Below are experts of layer 4 (counted from 0) of a mixture-of-experts language model. Rows are named router (the router's row for the expert), gate (a neuron's input weights, with its number), up (a neuron's input weights, with its number), down (a neuron's output weights, with its number) and show model dimensions 96-191. Each number is 500 + 40 x the weight over its row's rms, rounded and kept within 0 to 999. Numbers have three digits each.
After each expert's rows: "comes after" lists some tokens at least twice as common just before its tokens as in all text; "raises" lists some tokens whose logits its average output raises strongly, later layers aside. This comes from a sample of Wikipedia text that the model never trained on. Tokens count by the router's weight.

# expert 17
router:504443501485508444497492529520451413509490464504489460473593532538501515464524462551506516467511539461491546538519553509503497443470435599485596502542446489486562456413504505528591557527524505449462550534470472476562464550448512426472526514516573446484506537496533551484526470541528464535
gate2:483475463486520518512505440461504505461553541484526468509432527585515516494539519477536543469451465512454466522498521504525430542531497490551481511445490513526445512550622494476492445550574477543537482423534546551501482548513489497463531468520451487525527491459474450497520560502412569458
up2:496482427466472533468532578510549512494561544483511492559560519541470544472536451493561480470473521513512488489431484424501501525519511476525509496493539478535484568522463493472546531493551538513504646463463538538580499565471465487523497506458507537501573507536480515571464513515497517494
down2:531547541370527514447473478518544589399540506511498519515565511421481538472452463444514532475486469473547605506556492527458571502523490478480440448455480456475498520478477538521520506462472515488511569483464477504522505464476515537517484528576495455507461527511447537492472464471473438467
comes after: " in", " In", " as", " the", "In", " al"
raises: " as", " in", ",", ".", " to", " the"

# expert 50
router:482500550473538463495473534550469526485534438472502480518478451512573520526523452523531483514569463540483436510485502430506543454496469542486410480494442449497517573510469482459515490452536454537477501455486475501514574442411466547511483481458525524523555497515536478518543496544594468482
gate0:563476508471486440515453493518537462571444489523491470517446565500510408534499501555516383529472500524548591506446484551556557474473495549541474484455485481471440402502514480529533555565556506540506509468515492536544513502484505470512446563453497521487477556509548506469516554568501494482
up0:468519476461461470481540516461484501487541570546459499387519486487458556449484513485514506464401482442492409490559499465430454501499522443515511473541472574540523545426439514575442468441467485686575461500519478517460480548496510521482538488538505460518519469472462553470478416512464498559
down0:509500520461460434452480492473484498501495509471465497466568479499411494514496540456470451495473495490500436491474531478485468545545474514445519471527493532558478485500495505514485493532480451613460515397588484482444538585500507508526577500502537499445515524560444448537525489546453519537
comes after: " ", " a", "°E", "|", "°W", " brick"
raises: ",", " and", " to"

# expert 77
router:476524478568480463568446529565460558468575506500539458553522483504527494416395477508514478468488539519427522433494467411428521469498497502489537452524510536510452528466521546545531494513419482524493469515461587437468430502568456482474485557512452564502481484516468517487482480507513527480
gate0:539499572500495474536519481458553499513539523574481567550494500462487529524505485506491461498479414500436517486513510504532475463513544542480466532475525496479522462444433536531476569478560468558533492383497545495519529498514529466462467409506495524388413472481560509503529525449455551507
up0:458553454437477530485559464460484498482513531451514473497491525525489497471519480510544533506527522455559575523557428506543530501517482467540492441524487506468451507552498500446476471502520615740469551533461488524514558469503494535519576530518474495543510513504489481531440474444525494571
down0:493450439563538493537518466415481511547564546511537533505539494521442440497467481503498489486480484552465537485510512485420435559443488506523485540528489513517395502453485524451511507531548514441449508398483498494507460510470459475515520488569494499496580488426556480477533537543497443491
comes after: " ", " |", " known", " such", ";", "7"
raises: " M", " R", " L", " F", " B", " W"

# expert 86
router:518497504516517446543521463508503522519492490544484562495499495545507475460523501435479488512484568494509507504537437457463509466510503505434533470549445496432542568458529515511537471459449506450488482490407458552505499467475485494511502472521491506428459519492578489520515443500527431478
gate0:514523570527498511534556492508481489440527498542539426563531437504530493453484485517559489445447485463428512473511495498563502478473444587499548460423494446466533549584535458474508493482541404471472544438441493462527467472533529479535511491470559543452503534512509470512494496524489481487
up0:509407478498519464422562517520539507506564469415504443563487539487531402532475499482503532464522531453558544452478428491529483558536478558546539525544496521499452535465515557511531514542500531676486464474514514515503559523466533474503548517428496468514460479563440546471533533527511441597
down0:474505492568456534517518493502524522493515461472469519470460488496547473448491518526479549475521515468482484482459489469464486570528478522554501555463567486465424427557487443489525602485586457546482562487520419492519443461448563503478517493495524517463542493492446485518451464528520486469
comes after: " A", "A", " a", "-A", "y", "ra"
raises: "us", ",", " and", ")", ".", "a"

# expert 45
router:561510548493563444430542518508524503481520529460517505540540499464500496535537552505556466474489525483483502543420497552450521591478519483471519544517521498528494537498554479445461517504537463517489491485519509468497488506693487493507498444465532525543490447484496447462495573539500554526
gate4:497431501548528506495554520489485490480503503553460522609484461515522459498567523526486531499437503492467417458475493510490501522439453475451593525498447471555475543437543503499490465480460468531481483607496518485478462413533475514462515507514497467474450494523466514484474501479471540466
up4:489555580533519565450449491566468509591534522560497572534497547460483472530525482529551485470534452453517551507534467502506543447539466521481484452427487512476481478463475497509497474506478493474532545481624457481528514530496517460461478418524501441546488510517543518402506493527510502471
down4:484499479486508490536466470515520511534452448543450410424542546491529493529477408490513526383504492561531564502524463445507522545580522483470499430469505417467554453519494513478512484535481483453505525455531529501503527535467467456486474495509502570498558499518532519456587480489495466489
comes after: "1", "9", "0", "8", "2", "#"
raises: "7", "6", "4", "3", "8", "5"

# expert 82
router:413496528504438509477458550458513467517493535487517453539438481519515451536440534545462497464472524472492518421496495443531509501467471449476460532524581514480479591502461445410421518480446450487458474452499558444525544487583490491546441554524476566526515489505497416534533540461515552569
gate0:527502549474498449480493523480511503485507458476435535516517588490488510517510499535538433478442518507573525509496409503515480502517443480527486502468500570565466507504552534521501521446561485509536539468552397533472562463496580472473491535458470480499533520409483527422490493529461465519
up0:540489581497518507467504509510506453465468491494512515473494577508506491467495476518544488492415496497530530481514461503519478486521414477541461518440461490563452484491541491512501553441527520680566565484488449528424562506552562458449476488482491505485573502448489527461456485482493451504
down0:483538566608544529481498559536468508451477524494495454453481551530484418593453436503563479484502512433566493537516523448503511554526439493554601537504523521550537475480445558493519528507452500558493502443550484519558532500528497512496506536528494561492540497476483512470494519478494505498
comes after: " |", ":", ".", ").", ",", " as"
raises: "The", "S", "D", "C"

# expert 55
router:471508492500557505512500490489531515538503427497488465504513477527478559477513450502507536448520490565511516527501586459431493417400485559486482440532522412505512453539446579546466465440520509429471494445481552557469492509506595518517461473487539540525533485551535430489484545520434531455
gate3:489609486544521454483565457583439542489566441484574508479495518499491530478490462470502470518496453485487475500442565516483495468494430444460505493434596477579482506529517531455506442500543546520497572528526453549557524497487519518526451524522503540550475446443505485516492514516476544427
up3:515540514545507477495517546479487564527523452464537546462466460501450553458457522447490494518474514513465501518460542463563507487513477521481448495433532495539541472459548523538539559524509512513484436620539411466470445473432550501470548501530461439581474524504469512439530463522583507435
down3:487535540472547502487496463504500536486520448453498570463477419449467506508504451495527472524555511494487536471534556478500514582554503498516474562486468498558465507511528501483498480517495537497454578593585449476457526553468491513477476533515510512497544527527453458497509526521576529495
comes after: " a", " the", "-", " sub", " and", " of"
raises: ",", " in", " (", " and", ".", " on"

# expert 51
router:487538471443472491549478449527569492532537468504512558514543488488426562435490503542550544502513483570501480572508569449455515510494483506526451462499521492552551442510480499502487549437539599533561520474541495584497473549455584470481507455431517507576468498417535457536483491532513491424
gate73:447519503467518470506514499451538567520482497587466534512500486467476504517552543487547495544531466554472546470467525448488467471490538527403537450574577382602484508528556499493584553503487512435508452517536494479505570521488527531494543502539479559511511447492550524511548519450521433493
up73:551470464515478577492404475539529499625501544600478536455536529482557512497525483478492511495456493495395588517526530552549552521462385444509494473486416551512534467493504577449489443485513471508485482569515438536541474538486421480449536559529496462485558491459525510498483527480499497480
down73:515469529459487476556519510497433464562481528489483473505515518503479432478467448516559523525560510480447537415534564474526470535461529461488550506555438458508458528435549417520540420487523472503529488443498473469513417495531554460524467533579540472455465568489559487494532468446445547463
comes after: "-", " in", " of", " •", " Binomial", " from"
raises: " ", " he", " for", ":"

# expert 47
router:457542471461572508555461450489503492527534483449519414552472430518526464454542431465545443483441494455474513497539571459489492453577498524524488514483459431437526522546470559544518525447427439554484531472520434447483444552484526507494530520528542537496469495528502549485548490516517496426
gate0:553537534565493463530464511485440451583469484476470501490521520441495440511528496480440446597535474517483476502523474511450515450536411549524440458452474528482458529469513490461476521516485534503525548474438505459509473512491496412514491559514557410481479537532430511539489471497502560479
up0:504506475531485475539523476421480455523516523505534461493497457475428466489541451482503478552521510542516539534586499556441490484508469534529428475417544448534494538549488540539526501456476537673498483521482473481427515494511493465517479492520509467465542568542506477521512504464506538481
down0:518600520520569501429433510488501549503459472510440503491467537580552444480567457517450490480510540518452490481478539506454430502558519518503467506506519517515521477481464503544557454453515472499426478464572477456418493516505532533517573481533496595457546569501504494457516508498543470406
comes after: " b", " l", " t", " h", " m", " s"
raises: " in", ",", " (", " and", " as", " at"

# expert 85
router:539505551468508521500489525424484465447524578474528483500483531471577469481541507477467507538540491471500468480506569455546529492572516467445424531519535494436469553528429485484471493572486485474584496521511494482450537445572502523455515432550472459511526441535472491507508534444530525549
gate0:487571435535528540460485492487452477492576506431516498442488518473537533518477513487505490440555455528476484548455513489572512480392533533488464477566487454525483540538549471502514540429455563546520446508513536493498485517465464501607494521464488519513488506504449472537513456490505437511
up0:498460441557505497456524532530568476483513543522513501571429471538476556441465525474522554498489500522486512619446517522528500463462481515514527494557535513515452518431552451509465512559477525701527476496542526470494550477499442530544538474511464493555503501484440491511488487511499545464
down0:387524494538484462477560500472515495429455535592564535550513496461445498516529483530491528500522529527532512495573463510535544493493477499538473519501458413475472482475533467417503554451471566543422429451450528468512513432505488467495495490512478502468482575467439529472586467461464537498
comes after: " |", " ", ";", "|", " /", " *"
raises: "\"\n", "\";", "\":", ".\"", "ature", "?"

# expert 37
router:495491507449503478505541432521526495442494523560455516476489545501500461499486481507514482541496501492539550511533519481501519484513512502553479430512477529443568519492586451494496457423445545439486449494468465501428447448513449512466549478495510473472470504546578518527515435459452486479
gate5:500521454484518432519451563488465486520535464463552472527484531520513510521410466513547571453517519428520403458495452518456473432483510455497460483485479536492561518468533553492385533525508554516460557529466504448462504515498469550552544490500504509496512550508469575502433488412515432508
up5:510476429507466524534493492568450387524544516539504464497464572513512496555492546488538488524470493501452455578512540455513469489484566513519500549443489497581435438457537491533475536546517523453470524402542677475470508531551499517489492555466477576461518439517474523523567541521448511494
down5:516453439486521487493470487473495517512544426533473466499510471499576415521491519491517526634514558434437475528519528533529500493548495440469531520421542535518471609566541482483533468515558468403489518504516465544539555450538486447539461454505486546572536568503492516537448473450431511473
comes after: " L", "L", " V", " C", " Car", "V"
raises: ".", ",", " (", " and", "'", " P"

# expert 10
router:519564494513500520518518483425511479476460555516472525471508496472420507445455527556520512586509535470533481526489534498583498524502449578548560480487433542507453419506498501462507490474551542518537425524500546553471513462436508517465511565527507459471476536463606505443443525435503450566
gate3:484508515515551548445501517503449525538500480502439430518502516463480458535475464522523501488534528494589503551542465494433548585471478510456538477477543495539507534547504469551538417433508483492471496511512458474505456543531460479545497480521464486471475429507470442530469503507506519518
up3:467502579528499501449466535489514491501478473438440426478489544480518547488460517575504598487570539513522509542521490475496552541521444537468539435488511472565512541543449427499499456417468555501489488671451437512503558584485469560554490506511518471490472420538502464534480505521474491490
down3:455456443531535530489460512547498446528596520522509621443516427562499471507531521554485472481469526469569577543489487483546535540521487475495435425458481537484573422442525462473465571529543552496494496490480508484570508444485475500506505544514491456505553495531506552534540491584547537500
comes after: " |", ":", ",", " the", " of", " in"
raises: "is", "h", "b", "."

# expert 24
router:556464455603511505548559532496512489417487455563473526492442567507504517472518500526605518518485438534524452506454531492515541560545468422531508457441500522488510490547473493479508478515525460490502574535484471543555563503677454469529503519459450528497500394479471471499482548592487598533
gate5:439449551512451543499534458508564514469504520553476547402486536488418516525481523533513496459554486491522557450499573558469544480477518483458569501514438475479482494532449535476520505560512537501545522496407542477512522521434521521557542503480499478521471512502432457496509509457526493551
up5:522538435535498521504499504524455521561524527488511505486420528473383536445532470478466540487451490519516509481454482446495514509426441487484474475471525470501495454535503487499494467531561507497449510474495697439574522477479557492490548480525561450478530492425403520437482517474479522502
down5:497431506444509458541555476535498596513471502547451540483502493534457545491515484504481483450454442511556446506462501534519457471442522527618528490511446485469596487492519521504560507526512579513516572634486498520477496509424421517536515546526563483446502531419496529522549574467535497484
comes after: " (", ".\n\n", " \"", "\n\n", " =\n\n", "==\n"
raises: "ob", "ow", "ike", "ou", "ud", "ook"

# expert 79
router:509501467475466463485481509517521490468475531483554540510493548555478499504472474489568449472482472521543492458547535520500445479509480481571498506451475429429527512501462523508497578474424504463516510468473448523479528507447482542513511474540552507487508489492509522428516458476484462460
gate0:522518499560551457480519459533514497584434551529530490540518461480509552493470548436507528535508474485531529489424489510594486520479529559529503524509471472563456520515499513553501487491510491490459560494540493530547515466498495515487527577560588543539413545453494479526541500460576508531
up0:430510418620547550499581484483550425501445465541448498494443459484471497484484518529508443490529509469493507514443456532526439507458538468556493486544538520412473464556514533460489494420499555622521486503513519546445476497522452533541512440476525570575519493438487552565499490555542515483
down0:593496475498487554537579365437525582516521544557503444474538557551508484547511510483468466456556496460526549460532462543486445554490526567508528522541457497505495538570553552484435459500445570472503497522487500506471528472492543584541506414482523554581529497557499454445518502540483516496
comes after: " H", " P", " T", " S", "H", " R"
raises: "i", ",", ".", "g"

# expert 22
router:472507476483503487495543476498500491543481547494489571511471433473461588473455593543487491532573467511513497534464522507537458593454535486564572464533497521540520391576530545527560521462529577486539477513508553539518483478501525491452469499476509463468501490444532451474438552494504601501
gate1:498548549484524452506476496459478529529450478520477484526480496419527515428478473549479568452491484463529516574523467477480514499518496511454500577515444457554562537495514502442465560495526505505534535526513535519489466485450502477519493556449567514478470588512535480534511447514475519612
up1:518480499461515502541598481545561507586563560625468449520501517498495515427513512555560538507474575497436524477550476480518444527477492428503540446514413476522515477505448569566567480470452463463635521507496557450456485516486532506491511503529450520493439471466470500538536533510508482490
down1:558431451561535523417474503493540407482528481498525444470493498431407404525549539498463485574554503470506458487538526486497447469506510561503549442478476478533497473454482489488457572544501504576605467445510434498538544481501526510440504553462486481507495462487453513541477480544496445548
comes after: " |\n", "\n", " |", "|", " in", ")\n"
raises: ".", " to", " and", ",", ".\n\n", " ("

# expert 19
router:458495521466497527482605513525546487461516524459553571576500545482521476507470483525479475522608480472443557473531534466517486462554451479481488560485516499500513547536507460514561489511497515459446520554434528486537506508447564482523577509499522473488529518532496534458530540490561513481
gate2:544488590437569477499474530500425514474530463432525551502496505518507459503519458457479558474513500490487450505461496489574525505499466480507555413488478491517503493499512541420493544475478522528482573460487426524537527509521483534549486516459506620510468494517546457507471526465461565594
up2:438516454577505497466515535465542473454446481490489512509565533544508469578505511481524488553507437515480529506444468495493485505500485499492485510518513575487523519415581545448500537523543475527576610579533472510578524498504470451506550439584495454509532470505508542497530537437465545489
down2:531490452526498450469476466434560489533456394492419543531475456489445541545513492474500440574475428490493522505512462449509425526475511461434522476505492505508499517501472492553509455469433532557564545511498527546409470573425534527470556485435445521514553575443512561439510444541486456570
comes after: " the", "8", " in", "7", "3", "6"
raises: " (", " and", " to", " –", ".", " for"

# expert 68
router:535523503515491455514514464519496500513497507495548568496520482532530503458474460454525461515468532489517490453512427501545421494473451486476473524498441428505546543501488538443483454449425504534475517520455505483491574475428549496484520476497486441467450541535464531507494469525509391495
gate0:508489467587532509545481466531468431540511535478459496500484484461501456511475600504546406533506473516502528548519498516524519444519623488471509508527491499463524429532432470480496499542489581477517474578517530526458527597489530474484458517488495490510469558484436495438481433444494557480
up0:533533544475454526496558460497470460479506564516554544515481499449450521516507479432446469482432466500505475439477434466524508537441473505512494478466479495548477508505510490584531494508482453731492505548514520471603454482466525467484512532474509506469479525510542461482516492456537422530
down0:503506476475466467510506472480494519494599501510509422449572428544513475478571504520501536553545497500490503504483473520507500537489523489561603532503602515440467488521491471512446534500493515544474514487398472496456533502470444500525485502481538470548514519497450465522426463482563549426
comes after: " F", " f", "F", " W", "f", "|"
raises: ",", "a", ".", "e", "al", " and"

# expert 38
router:531572452510495469488493483496465518480547489571451500506561518488408506546543479554516487507486518487506559431494424553534519479493596497465516577503446565472565531456486539451481461499470495532540540552528487512524494503668457461521469507444494405537508441451464511495524529451564484543
gate5:498475540491496505508542532485519428463523561555490518506508478477439471507480546469491523480529482547447524499497530507486441431481473500522419464493494516498419497582542503508466491504521579485589516527472493519464555499548458443423482478514528556536484487513511619448484500507508488543
up5:474442498482512589519461501514511486533543526558481525486499456499479528502449425437572558458529475444403502518488520474495475497481504523439520501409530450475540520504478521528538459484508528488506500476463596498434455500481524491596471469501510553539448491512553475536396523509475556523
down5:479464504553514542459391499429506499521455499467492519540446491538531483516503574430522446429444573492507506501501505603493503452560454555477523518482503475554537530501509470535520448451495478516477504509530478551488535512541519482520570486498487535544477474509468483448403546579523604477
comes after: "1", "0", "9", "2", "8", "7"
raises: ",", ";", "\n", " |", " -", " –"

# expert 35
router:466498553520538538507512489454485554508507432475471542496515527473521563489492471467545515544556514523456537554545514454469515540528437471455465545483470551458578505511478491426488416467466586523491480547491545529444484489464521492486494494466483528552469512520515452470476528503485524500
gate2:560496547514493475486410527475560483514505471513440455461526414498567462474474433457491478487432595531509455411450511469504507555481511463452527525480446431505455457496422414476466461590474453577491508483492505518468502524479516496536475517484502496543522506558550482493542507450594516564
up2:526565460515529508498503508476495490462464489502500549487448588447504429469523533528456490517507455559509489506523508500505467451457458497534500486408493502458456541544462476498512504503471557560592671513504516535497527486497525443505565540532507479453467510430430461499439500504535498489
down2:485458510493514397467547504561471474496465474518534539538489481515469517513511584457522466475449415423487499521540462529497552522526504548468513529434515495560526557540426455574465508475491483498489408491495492446488484535537499494599588503551412515547485470530603515490518461507471507506
comes after: "0", "5", "2", "1", "3", "6"
raises: ".", " |", "\""

# expert 93
router:492474494485527511487438543496495555577506466448500478586572530471507550561440516484513483495517462535491509489550490524502539491535506601496440576463472501528503489473493432446463501501572471508466434512508525485470548541468470528539455528508492436506471551502515525468535520533496495477
gate0:451488491468507555446570485538530499475519551432531472539556487492458508541531467465458531546492528488562471501463471533435472525501523488522537525547474478521477469508550464530561553432563503521476480447580495457536507516510549529564512509463438579519528495472496551550470599560485480536
up0:475535534469554447599456492551504492518497481584506523448406518472522471465450571535509478534461496548517548504570518409531475469464419511479605488473537530543514476479487535478516494519490500669535537512450545578502433535528446487415524510510527478490499435481524489522493474451545526508
down0:566516583489480558496501535526508510520466464546437523439402585529471525458452522603543456451519470464434471540499510441593426503528506498489579459495530457550575556502481469503511535539552519549499520431504506570457555532530497528488538507441514439496524475512470486468549479530576529485
comes after: " the", " The", " a", "'s", " film", "The"
raises: ",", ".", " and", " in"

# expert 30
router:468511473502489534518485468491498498524538500521493504467630523547403525475514492506499472504530498580525483527475528503435490492479457499559451501510473542564515416521533527442493472550572538512497533546541519530509465556464500487483521517446462482605556533417492504560538511556463480511
gate0:490519521512554457519496577436494562449439456492518499430496497483541513449590472570543468438516502511512466482457456477518570504458478512473498502501595549538398572498481441513451446496518485568498530464508479514491549511514451427523424562490515534463567493528498494516515520474531505513
up0:456463479497481467512462578492456511502464448466506459552469541528510511470547463429563501498476511552604561447501518495521458527562503436488477491579459483521497545440516526442507547477567484697461470479510475580539448503495520542420499530494480507477470488496435529524460457464525578508
down0:406472506460440532539447373566497480503472482517502485508525528510521629476476478553518501477480536478493506538473512513455509503547416498501494519450554565422509629502576475537481471491553458541499500497431493463489473521459549484458564506485474513494497517530520481402473473497619522485
comes after: "-", "\n\n", "|", "==", " •", "Scientific"
raises: " and", " of", " ", " (", " in"

# expert 54
router:540504457483562514516509523445495463537448509571498455526525456515552499553528511575557495547432465492544455543503507531561486495490500460566557470535480514478496464522518543503488516442585417473437480463467499550496486452625500508490533447513471491536510509502521508472484586544529533464
gate3:494483527561522515515577431518533516457484512503544496573563541556501553551452521574463442479560462491515480482428457513517511436497420476508522511511501571459495536432472465532468470471515531498479540506483469427508475519568534491523498451484509477577498550581436547501532470507532439533
up3:454481498511493553504507455430488522567455558510553495597488521559543545534505502564528505538558423522558457561490450541554489483502486478529486512532488488468578479485532504513434498497467537490499503611484460428515461535516539472446513486494474509550448514568482534455512461521437439534
down3:455460508476494501503578461449530444490473568512459536531436434531499489522483503472492468498511518536502481556459526513537492489527449400526514448505463481477513501478494509580461507527531547578542538557473500518496500556515445537511496550422499498466447487508446480428580509474455489463
comes after: " |", ",", " John", ".", ":", "|"
raises: "i", "c", "es"

# expert 0
router:452537537526451528449518493504470527455450512443522473535497515496537505453429521537454507485453547440458479497480540451473498470479520469467482538529478532483554533511514399490460494515443552447499475498485533479495460432645491512496430487468514512439545534491519434533548506435540546539
gate3:507463497456544526551462490426476503532519460529506488468395505554516532513499458572559558509511499520516479476471491497494509492466486523479463500430496463516486472523491486513461570455549510436483538482545496542502468436476502539453501465529503467520523528543478564425508529507536531461
up3:478483508526528508505555545553549478506540512479488470527581553523488485524533539472491493534508459500516534510438515541513508594497504510502477512478507532542523516478526553485499425558526459518449508645501487474450497464544520490557502489487425450532563505569534472529469534470473522444
down3:510543461497465502537515454485498511488449479441527514499413472532442582433593482486466489530480488469460535533450479438488528519473496520552478455536489522489524486526516473460473568528548519556451481470524582553554450532501500509508420543472540504540514532455541541516457521487449550525
comes after: "2", "1", " ", "3", "4", "5"
raises: "0", ",", ".", "7", "6", "2"

# expert 92
router:446456527541486517467454500580523525530528567518523412483439496460488507558472544467523461478437450444487476459461409504439512588491430512511528468518602479507501503443529466536457538514557504540501454531415510484519521501582516508421503501516504491524543488459574457557489444503505455525
gate0:465487499520482485487491456504536557501555550463509488558478504502501524540479476458481560502508488451489505550580518494513480565520493461504435532462502531494527500525550494508482518542472454514458495509488530492408514569468495515465519471526425526444455508512500535516459491495465476464
up0:528545541503555447505515482487514480444520474516495493502493474543514480512458580533422514477430526520480474497475489506500432541396479546529539527480505539469470553492488462558522492498521516656588566530523497515490523496438468525449541468502526445505450516475527514441476518461493422455
down0:521479507501455429531454431444460495523412483495493442486481446529513544547504414475499567502449455571543481496501483531540458515464525459429508542537477517531484512557535430587537511495482566461491553495496441533444457507531461491505469511480548522483509501464587499468558461545461502483
comes after: " he", " It", " He", " it", " was", " and"
raises: " a", " the", " an"

# expert 80
router:524504511562509463530511496432461550458459524475490483483426474562516458544554453485457507555513460572407495492511492539486563497515538495466547432487526479447481546566488544533540482406612383461506492476494511471499478531517470545500466473471513535452503457549459469493516561496417552563
gate0:431532515466558435475540548457558523457485460521484490491458533507472482478546474524501465504520451506499485522476549561461530509454486575460456503484479474538576523525456523492502454440487487443532458452461429492457490514451503507487465516480533407496560539471501502525473498528537466533
up0:533442465474518554513467428464467486530524477458439439488532501511537487471513498563482448499469455491461532571532439437520459551548439472513562532494486538490496492450459556497516574470522460658520502532540500508496521549569495525541554514532509565538494459481514456553506531598496546484
down0:585457585498529493483570485486530511551488471587499531489497525448501467487485531538523475478513557516416431461469512467408493493504452402533507490490516522545512550464531529544397491479484494575499449490521466563509477549473408498515477538457535503468471573536573504454505510483524513492
comes after: ",", "0", " Votes", " %", " COVID", " Candidate"
raises: "0", "2", "1", "4", "9", "8"

# expert 20
router:464493525484528471520467493535534501540527499551467455477398509582559440433569517492469575484532507529561513434559454452521538487477464476441459495449482528471441534544468473546441435485458470475522574501507531424514540530535501522500544528459406441529462461523450428469502565457497536580
gate0:521525510512436526506430453556506530488520473511497580481474525526506491414541460476542489503528529537469523477523524518512453518587487573529475539459444446445521494497429512519500479496494453509515518488497498512522513505476554442488494493543541477489509499483530526500459425501445510506
up0:509498578450490540527467457525491486508540496498490528387474490506520503500508481568522432528512433513463548402441520511615448472480533586482475461466491469476512490503516490525494434498429519653497493490578475445535514537465483517516487538502471531500526517484530506533474442499485471516
down0:490507474484472577544519520481520494559532582519518485537527504519594494531547491468543496510476518425518459490460490522527443516508552506493583399437581476461508554519499433456448548465436448508440506489493509422454476548455498500441603568427500503508466485444492527499538530532436467522
comes after: ".", "0", "5", "4", "3", "1"
raises: "sect", "0", "9", "7", "2", "iver"

# expert 65
router:457506524512542555459464526447530407502505577478507541489612555557448510564576566503508550525472532534446490480557524479457522573494445539543453559478421496476503551450492481430456485545493500484501426492531541460484535487431490497544519463540546495526508601499462461558482474520481501472
gate0:439521500428502520595512506506484542565495527505506518518538523477423525468487447419545522431479517507517553511485493563565550561511493548480517540595478527539562482529480471441446572519506552562556475539518456479448496533496553516499494461449565518465525504496507478454559473500457483534
up0:516558456522525481478560467503490477428519473485498526509497476543476512478485530497556542476538542516460447537499507429429477521532470519571524462483468486528415483488523518496513466449544470701539506478561525541462482530428474505556571529487465501502510521468523514453475544520481467518
down0:543539531488431495461484538430451468505537458557482499464454565514481542536521518453453505488466459477461486482419468468482466517548498537523559471542501463511534509504493533466452526528456493565549490443457499523540525482476496533521461445488486505523475390448510485424501490617499465459
comes after: " the", " National", "==", " The", " a", "'s"
raises: ",", " of", " and", " (", " in", " for"

# expert 48
router:480469435499458452574544485429506474490491501478442479494554427449518496579550499576480509549504478477542539542524480550486525539529449491488517499427423456476568519538594482508518497483533446499470485521429496510550466504597449500527566413480483499476454459507488552464511491583519612545
gate1:536486553586548455484471458510529528439532477494445543504508482491517479499523471547521525519450484569496486448476531502452482520555470459501534456523518573483527482555475497511470521469464568485499556534457548528523501494553495491510524462447547491489485602503538516396558456514537481374
up1:472426513452505467487473515515505585557473513591542463516507451549579392555511515539490475488528489516517435478480509475519519476472479476534522500496502499493468549461629461417466506574555484521616523434584547496483480480497541549477522481435455445504434522500491549581521437503470470500
down1:515468553457437468543440497424563460428460534495513486407524500520451442472484486502386485505493515467531545449454478465482463536497513495472522525510494501485513434493432477490494438468490468450564531476545461495489543529477462589526531474444470463568499594540461550504466532492498527506
comes after: " on", "On", " |", " in", " On", ":"
raises: " ", " or", "\n"

# expert 6
router:546527585583493518512499558456496538478520524469464494528523504494550486502486490455454486490491483523470550412534522466470503474510543446453468576487504520450512562473520443459522483564460495474502566525422516482467554486566486535509526540483427438564534479536489443511479507451539514526
gate5:502468574479538444538520471432568500496494464455538434522495503523517488526426562515472504467533497520488465482441457472497487573472556500483529475511549481552485462538528466532480439518510535482502562401562495582440513515531526485484551508473571501509508494483474442494548493515509507528
up5:442537528499540479531460487526538499488485505514495513510440549510521517467547531534514500452567530437476446505512505521518491513545534490478488542598477505498551517542444476495441457494527475471463556456456650485504554559601516495418487500541570524480533535524556495522442540438537515568
down5:543423475468463539481437508542455545504447377469488492435516543525516530492476537475524526423505445492551517511532454478501500479619464581455509488546539495518497526509527523477551460492486404504453496487508526492536529495512531455525509494548437504596485494583464476432517507522574493516
comes after: "-", "–", "8", "2", "0", "7"
raises: ".\n\n", "1", "2", "3", "4", ";"